From a checkpoint of a small mixture-of-experts model trained on Wikipedia.
Size: 17 layers, width 128, vocabulary 8192, 14.1M parameters.
Experts: 24 experts in each of 17 layers, a sigmoid router.
Training: a variant of SOAP for the experts, 369M tokens, 5636 steps.
Below are experts of layer 11 (counted from 0) of a mixture-of-experts language model. Rows are named router (the router's row for the expert), gate (a neuron's input weights, with its number), up (a neuron's input weights, with its number) and show model dimensions 0-127. Each number is 128 + 32 x the weight over its row's rms, rounded and kept within 0 to 255.
Before each expert's rows: a language model's description of what the expert responds to. This comes from a sample of Wikipedia text that the model never trained on.

# expert 3
Digit pieces inside numbers plus unit and coordinate symbols like m, ft, km, %, ′, in specifications, coordinates and tables.
router [135  78 166 215 116 151 114  43 120 103 155 121 171  96 152 140 199  75 126 156 132 162 111 129 121 151 155 111 123 131  90  81 148  88 115 126 129 104 127 128  97 131  93 102 107 103 115 137  50 188  50 176 121  96  91 101 117 118 107 177 104  68 147 175 105 166 178 171 145 100 138 142 144 128  77 181 122 134 127 116 128 117 157 149 107 186 161  54 164 124 148 153 101 151 160 119  99 143 108 109  95  62 149 153 105  70 136 149 146 107 134 189 112  98 131 120 111 104 118 148 125 139 110 109 111 134  95 155]
gate2 [153 145 114 107  98 149 139 116 120 145 184 140 113 141 133 110 137  72 117  93 140 126 102 183 157  80 113  93  60 114 126  87 213 126 127 103 142 119 103  99  72  86  92 143 129 130 107 102 148 138 109  94 159 149  76 150 154 160 148 159 142  95 189 153 137 128 154  68 143  73 103 122 101 130  88 165 148 126 157 177 163 111 143  93 112 166 188 113 172 156 127 174 104  91 161 113 122 161 148  99 156  95  67 108 159 125 115  97 195  88 149 185  68 106 116 181  79 150 157 123 139  99  98  97 152 167 131 186]
up2 [104  85  65 154 106 108 119 137  85  28 108 162  79 160 145 133  87 175  15 163  90  94 139  89 144 137 116 163  68 167 173 140  66 142 166  98 146 157 103 141 149  97 165 169 100 151 111 155 109 101 166 122 104 115 188  86 135 117 155 127 149 172 169  84  98 144 124 106 145 144 123 127 184 118 128 112 160 160 106 157 125 112 134 115 147 110 123 127  89  99 111 105 134 125 113 148 112 110 132 150 116 130  77  89 141 109  89 141 158 145 107  88 106 137 120 133 125 205 160 118 112 170 182  71 145  96 124  84]

# expert 16
Pipes, blank cells, dashes and semicolons inside numeric tables of election results, sports scores and statistics, plus signs like − and +.
router [100 148  68 179 152 214 106 153 134 152 156 111 141 127 194 138 159 115 104 114 152 127 155 153 107  83 132 139 161 133 103 110 155 155 126 103 140 105 173  91 157 130 216 110  89 102  94 119 132 118 115  93 149  96 138 139  85 130 174 116  59 199  54 172 138 147 138 120 155 153 149 106 170 116 152 148 138 184 117 134 116 148  84  98 144 155  97 100 171  99 138 134 117 144 165  85 122 153 160 157 109 106 161  88 131 105 170 127 122 120  77 203 210 122 103  90 136 149 151 178 100 110 103 155  82 110 118  95]
gate1 [149 161 129 126 155  79 160 104 144  87  16 113 123 171 130 119  98 116 191  77 184 202  92 121  92  65 111 107 156 112 110 150 120 130 119 134 120 132 143 142 109 128  98 128 107 150  97 170 121 186 121  97  88 151 160 114 174 103 113 113 124 112 150 173 150 118 116 155 116 128 101 160 137 125 131 183  97 152 120 166 128  90 126 140 117 190  95 140 162  98 103 100  84 115 125 147  64 133  83 113  87 142 143 130 134  97 118  97  58 214  92 134 154 155 113 138 115 163  95 135 158  99 115  73  50 146 120  94]
up1 [145  85 115 135 109 181 147 161  61 144 191 147 137 107  88 117 143 104 141 133 156 167  90 126  86 186 150 147 124 116 146 164 147  90 125 184  65 163 117 137  94 102  78 209  90  57 128 174  86 138 101 158 118 113 120 129 142 168 119 150 107 137  93 112 106 155  98 102 105 158 173 130 146  93 137 136  80 146 137  87 148 100  98 121 194 182 106 152 125 130 118 179 128 120  94 152 118 141 135 124 191 118  65 180  79 166 166 113  53 114  70 100 115 124 163 141 124  90 113  99 177 124 126 150 137 126 167 130]

# expert 22
Equals signs closing and opening wiki headings, commas after places or clauses, and opening parentheses before years or country codes.
router [107 104 160 189 134 129 136 101 166 129 102 155 149 161 152  99 164 135 104  99 146 108 121 138 196  61 159  51 105 127  95 100 179 111 183 117 100 115 135  85 108 157 139 142 133 129 121  63 122 132  77 102 139 151 121 118 102 136 154 162 108 127 102 146 157 103 132 131 143 110 165 138 142 154 120 161 106  95  85  72 129 228 182 207  95 150 123  65 136  73 164 166  89  81 129 137 109 106 157 116 152 134 101 109 166 120  96 167 133 139 143 125 108 152 169 137  75 112 110 124 176 173 106 113 133  44 131 159]
gate2 [108 126  95 135 143 138 124 122 125 122  95 161  96 148 180  99 187 139 151 156 168 129 100 139 175  75  95  47 104  88 164 158 156  77 162 143 147 124  85 127  90 101 151  78 137  87 134 145 188 144 110 143 177 148 152 147 143 165 161 141 155 152 162 163 165 120 145 161 116 102 149 116 148 185 104 130 171  76 120  62 116 147 120 191  78 149 135 146 156 170 134 130 145 161 111 122 123 153 133 176 133 106 126 182 187 108 142 134 168 111 168 130 144 120 153 121 117 193 100 170 156 129  83 164  96  35 179 156]
up2 [112 127 171  86  94 130 113 159 153  61 124 144 133 156 130 134 143 142 164 150 149 103 168 159 147 138 115  97 115  99 178 172  45 123 100 115 114 156 105 149 200  48  71 117 116  89 152  75  84 157 123 155 127 136 126 112 134 136 110 120  82 162 137 185 136 125 144 130  96 162 114 210 209 145 167  57 117  87  92 117 121 152  96 114  98 101 123 149 135 133  92  62  98 131 178 118  75 126 153 150 128 126 122 135 166 138  50 120 122  90 147 114 154 138 102 120 149 133 127 129 122 160 185 113  69  85 126 145]

# expert 17
Full stops, closing parentheses, question marks and quotes ending sentences or headings, usually before a line break.
router [123  95  84 184 168 153 131 101 153 100 123 140 107 160 141 144 151 124 108 128 176 133 124 104 158 151 190  76 153 141 134  86  97  62 110  97 149 124  96 151 126 110 152  87 107 130  92  49  99 130 101 130 107 136 100  98 205 187 178 125 103 132 111  98 101 138 158 183 129 150 137 118 131 130 155 142 112 169  83  97  98 195 142 187 135 207 111  89  70  99 124 155  69 112 148 105 154 143 147 126 148 126 175 122 128  94 102 101 117 123 106 133 113 112 158  85 160  93 151 128 131 138  27 104  61 100 115 129]
gate1 [159 137 151 115  81  77 101  92 144 152 140 151 146 188  87 126 182  87 114 118 113 166 138  91 136 137 129 120 112 140 109  90 140 166 158  84 107  86 139 143  87 109 197 120 103 135 103 124 107 126  82 136 109 126 119 110 125 165 115  99 119 151 166 137 110 142 130 105  93  76 151 156 127 174 128 113 109 235 107 137 129 200 149 128 128 174 120 174 105 127 132 143 103 121 160 167 112 124 182  33 148 160 187 156 151 126 168  92 160 155 143 176  96  50 177 114  81 154 175  77 150 149  89 147 122 109 155 111]
up1 [ 91 137 110  99  78  96 136 173 109  33 101  91 202  82 140 167 159 149 105  82 133 153  66 158 134 137 161 119 122 142 115 135 128 165 100 164 178 105  98  84 153 138  74 150 175 131  71 141 203 143 100  66 157 115  92 133  92 147 140 186  75  86 125  99  86  88 149 126 128 105 116 146 184 144  98  84  88  75 153 117 181 161 123 144 114  97 142 122 137 182 127 132 126  92  91 144 100 138 116 133 119 116 120 136 136 147 127 144 122 156 141 165  97 164 145  89 119 126 199 154 163 120 128  99 150 107 171 165]